From a checkpoint of a small mixture-of-experts model trained on Wikipedia: width 640.
Below are experts of layer 4 (counted from 0) of a mixture-of-experts language model. Rows are named router (the router's row for the expert), gate (a neuron's input weights, with its number), up (a neuron's input weights, with its number), down (a neuron's output weights, with its number) and show model dimensions 80-159. Each number is 128 + 32 x the weight over its row's rms, rounded and kept within 0 to 255.
After each expert's rows: a language model's description of what the expert responds to. This comes from a sample of Wikipedia text that the model never trained on.

# expert 0
router [115 102 114 141 121  95 138 150 125 148 173 102  88  33 167  83 118 134 120 112  58 134 150 130 121 162 146 149 159  93 100 126 113 152  91 129  70 147 122 204  94 142 123 138  86 144 134 194 145 119 124 129 141 138 112 147  93 169 104 113 150  64  82 164  95 186 172 166 116 104 124  74 115  92 186 131  63  79 122 119]
gate0 [146 133 108 109 160  80 126 121 144 141 108  89 145 131 167 129 174 137 137 186  94 140 108  92 127 148 163 188  98 128 146 159 107 173 143 107  85  73 190 163 132  87 194 104 206  99 110 182 122 138  86 123 142 127 175 109 170 117 136 106 141 117  99 109 121 142 134 162 118 171  73  69 103  83 169  97  74 121 137 123]
up0 [112 141 103 104 162 103 140 126 129 103 109  93  81 136 190 113 145  65  60 173 146 101 108 126 130 104 139 164 102 176 141 112 118  70 132 128 119  57 105 157 119 128 171  95 163 143 122 158 134 165 155 128 140 173 154  68 169 114 130  84 191 156 128 121  56 120 116 148 173 101 116  72 100 131 151  88 131 136 145  87]
down0 [106 108  94  83 147  82 135 187 102 175 143 161 117 164 176 154 105  74 119  99  98 144 142 155 157 120  97 108 119 174 122 118  94 131 136 135 156 100 141 124 176 147  87 152 114 120 135  94 141 118 124 150 136 116 126 145 127  90 137 108 196 148 113  92 105 159 187  69 152  96 147 192  76 158 143 108 146 152 149 118]
gate1 [155  52 194 127 136 101  87 138  97 124 122 125 115  57 143 162 105 124 160 168 131 167  70 154 154 191  79 120 139 114 156 170 166 137 120 117  92 111 126  77 127 109 122 176  60 148 158 101 126 157 129  79 132 130 181 157 146 139 172 157 127  96 112 126 164 103 151 120 142 100  75 170  39 158 177 111 128 120 133 128]
up1 [107  75 162 110 135 137 136 126 107 183 108  79 140 147 110 154 149 109 184  98 176 148 121 136 137 147 129  91  85 118  57 124 131 113 134 122 143 133 153  89 139 119 138 164 139 127 152  40 117 181 112 158 105 114 131 166 172 114 104 177  90 145 148 110 140 101 125 132 135 111 117 154  91 129 123  98  94  97  98 103]
down1 [ 93 165  97  90 113 132 150 138 129 159 139 101 175 143 141 118  80 158 132 108 106 119 108 162 150 169 126 111 165 101  94  76 122  99 100 135 166 176 139 133 109  96 142 105 193 159 137 134  99 180 127 126 110 127 106 148 125 131 100 107  95 149 126 105 166  84 126 161  93 168 111 138 162 161 113 139 135 133 152  74]
Commas, line-start hyphens of infobox lists, line breaks and quotes, plus pronouns and relatives starting clauses, as he, who, which.

# expert 4
router [193  78 136 134 190 151 183 190 137 193 135 101 105  74 103 110 113  90 151 179 141 153  95 116 128 163 103 105 150 137 118 149  98 167  62  98  83 148  66 139 104  84 184  94 145 141  83 141 159 164 118 139 153 134 129 138 142 125 124 165 106 129 140 131 150 123  99 129 136 102 166 150 142 103 157 114 119  93 148 108]
gate0 [133 104  99 111 160 138 142 117 132  98  99 126 162 137 146 151 202  60 148 163 161 123 162 154 175 132 161 144 160 124 131 102 119 105 189 133 114 105 128 144  57 135 145 137 117 159  60 122 147 134 106 162 139 122  89 185 117 154 147 191 106 116 193 106 159 138 169 101 112  97 100 149 152  94 143 165 103  73  75 119]
up0 [167 123 142 115 152 180 114 130 111 141 175 164 142 132  92 118  80 141 119 131 124 190 156 132  42 110 143 102 162 110 111 127 107 101 132 130  53 118 153 156 161 117 115 144 104 159 102 133 108 121 149  80 173 126 119  62  90 112  90 123 130 128 125 149  73  93 111 121 134  92 116 143  63 145 140 146 237 156 114 140]
down0 [147 130 136 111 184 142 153  59  58 131 110  83 118 165 130 165 123 144 130 142  76 127 160 182 104 170 134 111 148 141 101 160 137  65 137  91 139 176 174 115 122 133 115 103 157 111 109  96 125 162  88 117 137 150 104 199 160 108 202 135 186 139 177  63 188 123  86 101 145 100  80  96  84 180 156 195 122 164  77 198]
gate1 [ 96 123 129 154 115 117 128 111 144 154 127 163 216 134 137 142  94  90 130  83  74 155 148 107 124  84 120 140 196 162 102 137 102 184 119 127 107 168 126 133 175  84  78 111 132 101 160 102 150 144 107 125 178 141 153 114 108 133 113 135 120 130 121 116 162 130  45 162 151 129  69 143 120 176 115  35  93 131 106 148]
up1 [155 103 151 110 104 144 149  87  90 150  87 114 120 163 114 129  68 148 130 110 184 147 119 152 134 103 125 152  81 108 132 103 135 102  94 147 195  72 114 135 129 125 127 133 121 105  99 162 124  73 150 138 138 138 161 124 114 174  99 220 137 122 158 122 132 107 116 118 140 105 158 170  87  88 135 143 155 174 164 165]
down1 [ 71 194 162 167 147 122 160 126 156 160 119 137 166 137 111 192 139 168 112 123 118  74 114 136 108 128  64 124 111  93  77 100  73 100 129 164 141 104  99 124 117 136 106 127 127 154 163 127 131 192 135 138 159 149 106 148  91 116 131  78  95 116 153 136 102 144 156 168 216 156 122 133 144 192 105 131 128 129 133 133]
Short letter pieces in the middle of rare proper names and foreign words, as Pe-b-lig, Mel-d-reth, Susque-han-na, plus given names like William.

# expert 3
router [ 70 129 165 173 144 131 170  68 164 126 166 151 116 142 155  95 142  59  97 114 132 138 174 181 128 166 112 140 134 141 109 132 228 125 124 170 136 140  72 144 154 152  86 112 204 144  99 149 126 165 201  83  74 110 164 137 216 118 142 189  71 126 105 138  99 150  93 154 148  82 112 114 145 137 176 163 142  94 125 117]
gate0 [146 151  34  90 129 136 128 143 197 199 125  90 139  80 122  85 113 122 135 163 103 135 157 128  87 153 121  89 186 181 184 114 119  94 133 193 110 116 124 128  76 145 161  74 115 159 111 142 106 144 150 174  66 122 163 162 169 118 136 134 113 107 143 127 125 140  81 136 148 118 169 149 158  81  88 142 102 136 114 135]
up0 [135 168 108 192 131 159 118 154 150 151 144 162 172  74 187 137 103 151  94 102 117 148  85 148 136  80  39 178 123 110 126 176 117  90 149 105 143 134  60 132 119 167  49 132 115 209 190 124 111 144 134 122 113 109 138 138 122  84  87 165 143 147  79 124 160 168 134 113 143 137 107  74 151 187 157 107 119 170  86 196]
down0 [ 77  75 110  95 119 169 133 163 138 131 183 138 128 121 133 167 137 112 105  94 125 112 118 110 140 137 143 165 133 122  94 108 154 156 110  95 113 186 163 123 164 154  72 112 127 132 147 116 127 111 185 144 110 140 106 135 177 113 159 182  95 117 102 213 151 146 137 139 170 158 103 124 127 105 187  79 125 134 156 167]
gate1 [135 104  84  73 179 135 102  75 150 118  82 115 126 103 102 146 111 135 154 120 140 104 131 181 161 112 185 133 105 149  91 134  84 103  80 167 126 102 117 104 149 110 159 191 151 165 118 110 162 134 148 129 135 119  96 131 191  90 158 132 139 116 120 122  81 112 194 151 153 106 115 111  86 107 119 111 108 118 153 145]
up1 [107 129 134 116 131 105 121 148 147  95 114 130 145 141  96  71 116 128 107  81 133 133 117 142  96  93 119 130 100 139  88 186 142 146 152 114  77 122  92 186 109 181 163 141 128 189 140 149 134  95 134 112 137 136 145  63 140 139 150 175 137 113 195 124 105 126  97 101 100 141 104 160 128 159 168  64  94 125 125 115]
down1 [183 182 136  88  66  64 183 193 101  97 146  93 140 151 125 152 136 144 116 101 111 210 183 151 105  79 125  86  92 138 146 135 106 102  92 114 117 117 115 139 112  75 146 127  84 166 146 114 165 117 138  93 157 172 110 122 147 138 106  97 208 110 145 131  99 202 143 135 101 158 129 123  85 137 204 149 153  48 194 136]
Geographic words after the, as County, River, north, km, Ocean, plus final pieces of foreign names like Botafo-go.

# expert 6
router [111 161  98 123 164  96 127 167 112 113 145 129  92 165 130  86 116 130 164 181 111 134 130  95 123 124 115 147 148 173 138 137 156 148 164 145 108 142  86  82 164 171 182 126  94 131 115 120 160 103 151  76 118  72 115 149 178 161  43 162 125 107 146 124  96 129 132 104 124 100 152 169 158 119 145 158 160 131 123  79]
gate0 [143  88  72  72  95 102 106 158 104 169  90 100  95 143 150  35 131 164 136 145 105 195 131  89 181 155 220  71 104 112 136  93 172 107 136 156 131 152 144 144 170 118 128 142 100 101 132 106 111 111 127 135 106 176  81 100 126 114  82 151 134 180 158  94 112 145 108 167 150  90 186 161 136 149 113  98 138 160 110 116]
up0 [126 101 114 123 102 156 125 137 120 175  80 151 139 177  91 122 160 130 169 109 149 139 130 124  77  81 177 159 101 109 179 118 161 188 146 156 172 131 152 143 106 119 112 156 135 160  82 117 141  83 137 155 129 178 188 111 144 109 115 198 120 120 123 142 115 143  67  26 144  47 176 160  97 131 158 137 188 102 187 161]
down0 [133 124 168 130 125 145 103  79 112 135 175 103 107  72 139  86 159 100 126 153 130  79 148 140  93 149 169 125 111 106  62 133 132 195 115 132  97 100 103 141 149 110 141 189 163 112 159 153 142 114 138 138  95 135  12 135 188 145  81 171  98 126 142 111  79 152  56 193 118 125 102 149 102 112 103 133 103  79 149 185]
gate1 [102 112 151 121 153  93 120 134 124 157 105 137 104 139 150 170 133  60 202 135 151 151  87 103 149  99 159  93 119 101 120 149  96 100 162  63  46 121 148 127 108  96 145 120 150 151 120 124 118 100 146 207 108  50  86 146 158 105  78  92 142 141 103 134 110 157 117 110 143 120  99  68 145  87 142 128 110 100 101 146]
up1 [135  85 138  97 105  74 120 131 138 153 105  98 113 123 163 124 106  83 183 199 111 133 117 122 156  57 150  96  57 108 132 188  85 141 148  99  80 155 176  75 145  78 153 169 119  97 150  84  88  92 138 212 110 146 132 100 157  93  84 124 149 126 118  87  90  80  69 159 157 123 136 116 120 133 146 127 109 123  75 173]
down1 [152 130 102 134 132 103 118 153  88 127 107 135 162  81 181 162 106 118  77 131 121 135  84 156  92 144  99 156 141 161 140 101 124 183 128  73 164 126  98  87 170 151 104 122 150 128  95 159 151 160  99 124 121 110 113 110 121 130 129 158 112  81 129  75 133 152  77 133 121 121 147 167 173 176  69 207  92 174 114 139]
Articles, possessives and determiners in prose, as the, his, its, this, their, possessive s, and nouns or adjectives after them.

# expert 5
router [149 112 136 141 154 102  72 117  96 117 154 114 150 129 179 132 122 113  94 171 132 143 150 155  73  93 145 173 115 174 137 150 161 119 175 135  85  61 126 134 110 156 108 126 166 147 104 168 143 150 108 176  81  51 165 121 157 161 106 173 147  91 144 151 200 141 136  73 173 154 159 174 185 132 153 137 157 156 154 164]
gate0 [ 97 121  90 177 119  85 106 111 128 151 130 174  84 165 125 121  78 111 177 141 166 147  94 143 206 137 108 121  88 130 148 158 184 157 196 139 169 147 155 145 151 145  76 163  87 114 137 144 126 139  86 142 101 123 131 120 108 141 145 116 127 112 111 177 100 117 178  95 125 110 185  95  87 177 130 153  61 109 107 154]
up0 [138 154 152 127 139 157 102 129 123 111 103 156 136 156 101 135 107  73  67 123 106 119 130  64 165 138  96 138 153  87  97  90 159  77  63 163 172  94 144 131  55  97 124 169  90 142 127  82 118 188 135  95 135 162  50 170 149 137 165 164 147 164 144  85 107 109 112 115 151 109 137 146 154  69 101 118 139 144 115  96]
down0 [ 80 108 103  91  86 121 103  63 128 182 147 140  96 151  99  90 140 115 165 157 114 117 118 120 103  73 137 152 129  75 114 141 107 100 101 152 143 142 155 113 162  68  69  91 130 155 113 161 167 148 125 146 154  95 216 149 116 133 167 133 204 169 111 121 153 110  75  39 166 110 121 137 142 148  89  86 137 160 136 164]
gate1 [114 142 166 119 127 220 156 174  95 106 145 113 103 154 193 144 146 139  87 149  77 128 103 136 166 115 136 149 113 125  88 117 110 154 106 128 157 144 149 145  68 143 138 113 162  96 160 123 160 152 112 166  75  83 130  53 153 146 102 142  98  65  82 145 162 121 138 131 146 157 122  65 103 146 142 164 163 131  99 111]
up1 [ 93  87 109  99 162 140 118 135 128 133 141 202 123 134 197 207 107 128 113  84 162  91 137 133 141 112 117  88 132  99 138 136 131 136 150  76 155  98  62 100 151 148 229 153  76 135 123  71  98 112 112 136 126 123 127 222 137  85 132 146 171 135 136 100 137 133 125 131 115  92 107 124  68 136 115 149 141 154 102 111]
down1 [108 120  91 137 118 158 131 136 123 151 146 120 106 111 112 140 104 156 148 236  83 175 124 160 115 138 133 133 144  88 148 150 139 142 121 141 148 161 172 105 146  70 151 116 169 142 149  85 145 160 143  87 183 132 187 116 100  85 108 152 107 123 155 127 141 139 132  85 166 156 206 151 112 130  61 130 120  41 125 135]
Nouns and years in election, government and sports-season contexts, as States, Kingdom, election, Assembly, Division, 2023, often before colons or pipes.

# expert 1
router [ 95 129 142 133 108 112 186 110 110 106 188  75 145  76 190 107 143 107 157 204 151 108 132 154 139 171 102 164 100 130 107 179 124 110 148 125 121 119 114 153 121 144 128  76 167 116 111 179  85 192 122 143 122  78  43 173  93  80 126 123 114 104 112 151 135 129 139  50 122  92 160 105 149 113 134 174 127 124 170 179]
gate0 [126 140  82 166 164 154  99 136 163 178  98 111 131 158 110 134 158 148 131 165 103 141 143 194 164 115 123 140  93 118 115 134 112 124 167 177 100 118 107 117 138 211 184 121 171 125 114 183 198 108 163 147 161 192  98 139 173 111 178 117 132 201 122 124 123  80  96 142  85  89  99 126 148 114 161 100 146  77 172 143]
up0 [124 102  66 122 158 137 130 114 176 145  46 140 125 141 148  68 115  93  91 136 161  91  92 130 146  98 165 139  95 173  84 175 103 103 237 132 134 123 149 118 181 166 124 136 145 113 114 135 141  86 175 126 152 197 105 165 147 115 158 119 135 103 108 148 134 123 150 159 135 109  99  90 148 147 119 168 175 169 139 139]
down0 [ 97 136  63 128 127 111 131 152 146 166  44 132 122 142 114  84 131 119 156 135 138 136 174 145  55  86 123 125 197 151  74 119 110 153 128 100 135 143 109 173  63 107  96 132 134 104 180 121 139 176 117 126  55  94 122 108 131 122  91 165  51  98 155 150 179 192 137 118  79 140 104 147 166  81 111  80 112  82 179 155]
gate1 [ 64 160 132 163 154 111 122 185 123 105 126 122 130 138 132 149 107 146 103  91 160 100 121  98  98 116  95  78 108 149 112 176 176  87 103 114  98  71 191 115 102 186 129  99 134 105 119 198  67  82 121 114 135 129 111 108 109 169 148  78 120 110 125  72 162 119 109  55 124  97 163 151 156 157 179 130  74 129 123  80]
up1 [191  82 137 125 121 127 118 131 149 124  93 115 135 122  75  83 102 150 152 157 137 201 116 129 204 135 149 192 188 101 137 113  99 121 138 163 104 157 115  71 145  87 128 166 122 189 157 121 129 108  57 180 111 150 123 108  59  84 153 158 102 107 170 131  94 124 204 127  82 161 112  94 139 120 142 151 163 201  85 145]
down1 [127  70 133  57 160 135 108 103  86 163 129  98 160 114 169  87 178 104 182 137 163 158 128 117 143 111 119 136 166 163 128 107 163  53 112 184 132  72 122 167 156 103 123 164  74 144 146 124 136 200 100 189 154 156 145 139 106  86 154 145 101 112 126 129  66  50 152 110 141 136 151 148 100 172  89 150 147  87 143  90]
Pipe separators closing table rows and header cells, row-ending line breaks, semicolons in stat lists, sentence-final periods, such as Speed |, TD;.

# expert 11
router [154  84 124 177 174 113 141 161  97 167 135  77 137  34 139 151  80  41 117 164 122 152 172 113 146 116 167  91 136 142  87 173 132 161 117 135  85  73 152  81 161  90  99 137 186  97  67 127 128 172 133 120 114 202 150 163 131  57 104 152  79  98 156 144  91 161 121  80 182 116 153 113 145  49 102 131 119 103 124 131]
gate0 [122  84 151 111  99 140 132 129 136 161 119 122 172  83  90 129 122 136 150 120 112 106  67 117  98 164 125 153 133  91 147  93 195 145 118 109 112 124 151 138  78 124 130 114 114  91 161 164  78 154 150 125 133 139 183 133 153 199 122 155  83 128 128 109 169 161 125 127  83 107  92 149 114 142  98 133 139  75 119 152]
up0 [160 155 117 129 107  53 138 140 112 128 130 181 120 138 151  91 173 150 113  73 185 171 164 115 148 153  92 117 139 133 107 137  65 161 127 119 124 144  82  99  83 109  54 145 126 127 134 136  96 136 121  73 116 152 105 115 139  97 119  91 148  86 119 143 138 164 114  80 128 144 185 134 148 112 174  96 159 186 199 143]
down0 [152 128 152 153 129 148  94 134 162 145 114  54 174 105 107 113 137 184 144 162 153  80 157  92 150 114 132 101 125  36 141 130  98 119 121  97 119 130 163 143 177 241 126 135 122 148 115 164 129 105 186 146  76  95 138  92 155 155  98  57  95 110 108 182 104 110 159 165 148 118 119 110  64 111  70 132 144 163 131 135]
gate1 [130 105  92 138  93 116 135  51 123  97 100 159 165 110  92 105 134  96 130 131 144 141 100 137 211  77 154 123 192 127 154 192 154 152  95 166 144 156 163 177 117  88 135 138 131 139  89 108 144  74  99 145  86 140 128 107  82  90 154  98  39 154  70 126 108 104 129  92 135  96 146 114 133 112 172 105  83 105 102 166]
up1 [ 97 150 142 119 145 164  95  98 102 147 136 102 166  93 105 127 158 146 116 127  89 148 164 155 152 161 119 133  93  94  96  52 192 119 103 144 154 128 128 125 155 134  86 114 179 107  90  92 117 191  95 124 136 206 117 136 119 155 108 147 131 153 140 207  90 172 148 109 171 125 155 205  85 126 113 125 171 163  94 124]
down1 [108 167  66 143 120 154  97 111 108  90 157 183 170 117 113 206 174 151 145 233 188  87 149 112 126 122 186 142 156  70 119 127 153 143 179 148 125  95 130 152 144 150  58  93  86 145  96 169 149 113 145 130 189 125 100 146 116 154  56 144 171 101 162 171 132 180 146 138 158 123 124 134 174 115 113 103  37 146  64 143]
Given names and name parts of people in credits and bylines, as John, George, von Breuning, Kennedy, plus closing == of section headings.

# expert 2
router [145 123 141 117 118 189 152 177 125  98 149 104  74 117 125 145  97 107 146 177 146 185 155 140  70 130  94 138 147 198 155 115 145 143  91 121 144 125 105 140 163 131 149 182 131 123  89 119 133 170 191 111  92 173 129 148 138 134 171 140 146 107 110 164 178 102 107 135 184 151 206 140 125 129 132 157 164 150 168 131]
gate0 [150 128 151 158 128 100 104 144 143 116 176 120 164 149  89 163 146 123 163  82 148 141 147 114 143 139 136  92 192 127 100  64 102  91  95  95 154 158 178 110 105 135 185 155 156  93  85 168 137 188 157 137 140 147 142 133 165 122 119  88 124 107 122 141  86 132 112 129 174 113  82 152 155 104 139 143 116 180 161 122]
up0 [109 157 162 124 159 102  95 121 147 171 183 112 130  92 105 121 165  83 133  94 176 116 117 145 152 178 114 142 149 141 145 129  99 125  70 105  77 120 204  97 137 148 161 198 150  51 167 104 131  96 136 137 143 133 108 182 176 124 115  93  91  93 100 126  66 111 126 146 151 142 111 123 167 144 143 130  99 112 151 132]
down0 [116 129 145 126 120 122  50 121 118 156 117 152 163 126 136 126 145 136 107  97 186 149 152 128 110  97  90 146 153 102  95 108  59  83 100 173  95  96 161 187 116 199 175 171 111 171 131 135 144 103  87 142 122 151  90 177 127 129 146 124 132 141 140 106  57  92 145  82 155 104 134 136  80 141 144 103  86 162 110  93]
gate1 [133 114 127  78 142 175 148 210 152 150 148 141 115  72  95 125 137 136 130  89 112  94 127 138 121  94 123 104 120 115 108  57  63  79 129 167 142 131 136 151 172 109 170 169 177  71 128 167 147  86 161 137 131 211 146 138 158 110  88 149 114 141  91 145 110 189 177 113 101 108 128 103 123 180 141 210 125 123  80  86]
up1 [ 76 114  86 141 131  85  93 106 109 132 107 138 124 155 138 150 105  96  85 124 108 145 113  90 140 134 163 171 107  73  93  88 127 163 120  76 141 128  98  96  87 146 108 119 166  78  74  61 112 134 118  70 118 136 115 127  80  57 156 179 121  90 148  88 158  77  96 149 133 184 115 143 119 134 130  82 138 119 174 183]
down1 [ 89 139 132 165 124 118 154 136 184 128 105 105 101  81 152 151  90 179 138  90 170  72 179 155 172 144 111  95  96 141 148 120  72 132 112 181  83 153 117 129 127 117 110  96 175 146 144  86 131 157 139 147  75 181 178 152  98  63 103 132 126 149 118  94 161 118  99 144 103 115 127 145 176 195 122 118 153 126 151 176]
Digits inside coordinates, times, years and table figures, and month names in dates, as 0.9(4)14°E, 1:00:49, October.

# expert 8
router [168 175 136 192 175 155 108 147  86 122 142 136 172 133 164 126 139  99 124 208 144 168 133 116 117  99  82  99 121 149 161 151 131 149 151 145 130 120 107 114 118 169 144 138 149 116 121 116 121 136 171 162 146 140 105 129 131 106 100 158  88  93 117 145  86  91 117  76 104 110 150 146 168 164 136  96 207 126 139 161]
gate0 [151 157 114 145 118 114  91 115 135  72 124 130 136  98 138 105 119  50 136 206  44 185 156 116  86 141 162 153 135 100 132 106 114 135 180 127 115 169  71 117 106 118 150 130  90 153  77  58 168 140  70  92 109 182 142 185 170  68 130 151 104  92 146 201  73 161 102 184 113  97  97 127 155  97 128  76 151 130 153 161]
up0 [135 216 134 129 139 108 114 114 139  85 142 161 158 118 171 143 160 118 136 108 101 200 148  92 162 114 166 123  88 112 174 141 153 119  93 170 134 143 130  60  93  96 121 153  75 134  96 125 152 143 122  82 161 180  44 177 115 116 117 113 123  63 124 133 127 182  82 120  87 120 147 207 142  66 138  62 121 109 121 137]
down0 [ 51 125  81 156 142 135 139 124 131 155 134 166 149 165 106 160 123 162 191 119  98 139 125  90 160 145  92  93 166 158 144  81 140 183 182  77 109 162  73 149  98 170 198 143 103 142 139  90 212 117 164 127 111 175 145 113 170 146 159  98 173 187 107 127  95 126 129 143 129 107 126 140 106 128  73 158 114 120 130 194]
gate1 [185  92 163 119  65 201 140 147 150  92 195 147 146 115 107 138 151 112 152  56 137 150 157 126 132 160 130 179  90 110 140 115 140 185  82  76 113 145 120  80 155 189 152 128 123 131 129 149  92 136  92 128 125 146 187 158 102 168 125 103 128 144 131 113 195 159  85  90 100 100 170  97 138 127  88 134 169 124 147 136]
up1 [191 156 124 193 172  98 116 152  91  74 107 105 126 153 139 110 106 147  93 108 164 132 124 192 129  83 178 119 116 117 139 141 144  71 172 128  49  86 168  92 165 102 122 129  82 111 101 102 120 179 156 128 105 146  85 110 187 209 128  89 127 110 100  79 134 151 166 123 151 149 151 113 123 106 117  77 142 153  98 153]
down1 [154 147 146 128 132 106 111  63 160  99 154 220 168 164 146  73 140 104 188 175 116 119 163 157  67 147 122  95 104  60 115 143 146  95  74 174  97 146 193 146  67 120 118 142  69 161 119 165 145 109 111  70 131 134 110 135 145 159  84 194 120 153 146  91 191 147  88 146 121  72 113 111 111 162 120 128 113 161 184 130]
Words beginning proper titles of shows, awards, leagues and institutions, as The Americans, Golden Globe, University, World Cup, National.

# expert 9
router [111 115 107 180 109 110  94 139 104 133 140  95 171 123 190 132  42  85 118  74 123  87  80 107  54 178  93 168 179 149  72 136 134 111 103 119 126  99 132 155 174 125 127 172 118  69 127 114  48 123 142  86  57 130 141 159 115  84 108 157 150  72 166 133 144 129  66 144 103 114 135 150 140 140  98 162 160 137 138 171]
gate0 [140 117  93 142 153 126 182 144 106 113  75 141 113  94  83 165 103 109 198 129 113  85 130 126 155 136  76 173 151  90 139 138 112 106 156  84 130  96  77 146 158 147  80  84 115  79 109 138  93 142 104 139 164 103 112 133 183 116 187 127 159 104 228 140 151 146 122 136 120 213  38 124 101 140 117 137  57 160 133 112]
up0 [122 173 113 124 161 114 128 141 148 130  96 137 176 148  97 148 116 143 141 101  73 151 104 104  99 112 128 163 149 122  90 160  99 126 159 127 142  97 124 149 151 143 115 141 129 189 124 139 107 151  93 139 113 154 100 146 133 103 136 116 128  57 171 162 209 155 119  93 117 105 102  87  95 127 115 144 119 170 169 153]
down0 [103  84  90 158 146 111 160  90 148 126  91  94 127 123 104 132 178 152 109 177 192  53 123 140 103 114 100 110 102 109 186 126 105 107 104 143 123 172  93 151 180 198 102 164 133 148 140 121 112  86 133 146 201 120 170 154  94  98 109 104  87 108 106 111 105  96 119 100 145 164 164 141 109 172 164 149 139 138  92 126]
gate1 [126 164 124  85 102 108 130 178 111 167  87 180 147 149 188 122 117 176 109 127 118 105 114  67 144  96 125  91 177 178 154  94 152 109  90  97 113 157 149  79 159 114 137 148 160  99 139 184 103 103  44 135 163 120 113  97 117  69 195 126 146 131 130 127 124 174 135 192 171 202 145 116 124 113 139 121 180  76 147 124]
up1 [156 177 156 138  89  90 114 140 115 145 142 155  81 215 167 121 137  88  79 135 139 156 127 142 131 127 127 119 136 115 144  90 115 127 115 158  62 107 147 146 117 155  75 130 142 109 211 158 121 141  97 132 112  96 132 136 174 122 148 140  90 107 154 134 138 119 136 127  93 167 147  77 163 143  70  74  98  86 101 109]
down1 [169 170 151 120 138 138 107 127 156 184 120 147 147 164 150 170 188 110 142 131 151 104 124 150 114 101  82 122  92 123  73  90 134  96  82 126  77 134  91 141 141  67  89 138 109  76 171  86 103  94  72  88 115 146 102 169 101 123 144 149  88  84 104 129 167  99  58 152  95 201 127 124  57 108 156 139 150 124 129 104]
Auxiliaries, copulas and main verbs after a subject, and words following them, as was, would, became, been, kept, an embarrassment.

# expert 7
router [113 132  68 190 135 123 150 134  95 191 156  98  85 163 193  96 160  75 194 109  71 186  98 122 172 124 100  99 153 115 117 124 143 183 115 168 123 111  69 123 120 140 131 140 151 105 119 183 149 154 131 130 156 114  87 209  94  93  93 112  87  77  74 131  79 135 129  57 135  89  93 203 155 140 153 104 144 177 116 185]
gate0 [144 118 105 133 140 154 189  91 154  97 143 134 199 100 122  96 155 160 145 142 107 142  93 135 102 148 144 122  96 130 143  72 146 133 130 178 161  51 153 165 105 142 117 101 154 136 115 132  86 110 114 116 130 122 121 133 143 126 115 159 155 150 131 114 171 122 120 155 138 111 149 140 124 109 119 160 183 143 167 152]
up0 [161 163  83 159 143  82 163 119 108 111 117  71  77 104 141 138 111 114 173 147 174  96 159 157 141 113 111 156 102 117 128  93  91 142 104  98  84 136 158 107 118 105  88  96  94 112 100 104 141 132 112  60  85 121 128 161  87 145 175 118  90 125 154 126 140 151 129 177  96 184  99 159 130 100 116  47 133  65 191  82]
down0 [173 124  82 105 123  81 115 122 129  68 145 121 150 114 125 110  96 121 126 152 136 122 177 149 181 181 137 154 120  88 158 103 104 132 106 169 156 112 105 152 153 147 106  60 154 136 155 151 199 118 104 114 107 141  79 161 111 121 128 184 168 130 133 125 110 169 155 183  97 105 148 155 182  96 132 130 117 139 123 156]
gate1 [ 87 165 137 114 159  82 171  86  78 141 160 107  94 118 167 111 120 151 112 141 162  99 137 105 163  83 144 123 120 185 134 126  40 141 117 134 116 156 123 180 123 129  93 134 114 130  93 117 116 148 159 117 139 123 104 133 159 192 168 150 124 136 120 129 167 165 169  70 128 106 114 136 155 100 121  82  86 176 141 162]
up1 [154  95 127 126 151 157  74 142  79 130 146 101 128 116 144 131 123 136 164 135 166  78 145  94 183 104 132 113 116 105 126 123 125 109 123 130 159  93 190 121  86 111 135 102  77  92 146  73 105 160 101  85 109  93  99  92 150 162 149 104 138  95 144  75 154 188 145  77 175 130 158  82 147  97 127 134 121 148 103 110]
down1 [123 135  88 140 175 128 124 152  48 117 132 159 135  87 170 119 117 124 113 105 138 119 170 186 122 113  94 121 167 153 126 159 227 137 145 133 103  56 129 150 183 127 128 140 119 165 134 138 113  89  81 125 110 109  85 156 177 134 164 155 154 124 138 121 172  78 162 165 110 103  69 138 146 117 128 128 110 177 102  83]
Prepositions and and in running text, as of, in, for, from, with, at, especially after verbs or nouns like out of.

# expert 10
router [142 115 121  82 119 125 182 130 110 176 117  83 110 151 110  89 111 119 126 144 107 162  89 190 104 142  63  75 103 152 154 115 129 125 174 169 138 126 107 103 141 183 111 106 136 141  85 129 152 140 178 127 111 173 158 150 181  57  74 197  78 123  97 153 107  70 141 164 151 174 127 133 147 146 128 165 137 101 119 128]
gate0 [ 88 104 154 138 113 156 100 148  86 126 106  78  89 111 136 144  89 211 145 145  99 124  61 133  28 161 143  95 169 172  81 152 127 113 140 127 136 130 108  96  89  73 131 133 153  94 100 140 157  79 152 115 147 132 164 128 109 140 133  63 101 117 104 116 112 191 116 182 205 122  76 148  79  90 138 155 117  92 127 165]
up0 [150  99 140 133 120 133  89  97 151  85 128 128  99  97 167 118 167 123 153 138 165 159 148 157 154  96 179  75 122 118 124 145 132 118 108 139 176 116  97 102 151 166  88 171 117 131 107 127 145 187 212 151 155 162 119 130  54 144 117  86 137 124 160 138 123 110 154 107 182 152 225 143 129 157 170  82  86 103 142 129]
down0 [147 222 136 156  94 113 130 101 129 125 142 107 123 147 166  97  73 107 159  99 117 165 121 103 160  91 123 100 124 170 136 161 119 134  53 119 145 121  55  87  84  97 115 193 160 106 128 137 165  82 168 138 162 181 113 170 104  76  66 105  89  60 143 109 169  55 152 107 138 142 171 165 108 151 155 128 121 161 145 158]
gate1 [138 156 133 130 120 135 164 160  99 186 126 132 112 210 173 103 155  63  95 153  94  96 189  94 127 119 125 145 116 130 124  96  79  54 113 150 147 157 101 131  52 154 149 128 132 119  90 145  48 137  93  94 147 134 157  95  96 127  57 230 119 129 110 158 145 113 166 112 105 122 147 142 116 134 153  97 149 111  72 183]
up1 [158 173 112 119 131 136 122 124 147 144 125 107 127 116 167 175  47  97 142  39 110 167 111 123 117 135 144 112 139  94 105  62 114 126 156 154 199  98 156 107 119 148 151 105 122 167  82  77 172 127 143 116 120 121 160 131 145 143 135 121 133 122 105 129 101 161 102 147 201 149 174 123 153 122  31 140 153 152 115  77]
down1 [118 153 185 138 199  93 163 164  91 172 160 152 185 163 171 179 165 113 126 113 143 136 145 143 123 140 102 127 118 154 101 116  71  97 138  79  94 133 212 170 120 161 132 165 192 106 126 152 148 161 130 143 142 129 164 108  70 161 117 178 154 106  68 100 156 143 142 128 159 145  73 133  99 142  63 119 132 160 115 156]
Word stems and prefixes in biology, chemistry and technical prose, as ovi-parous, pel-vic, andro-gen, water, acid, anti, Genus.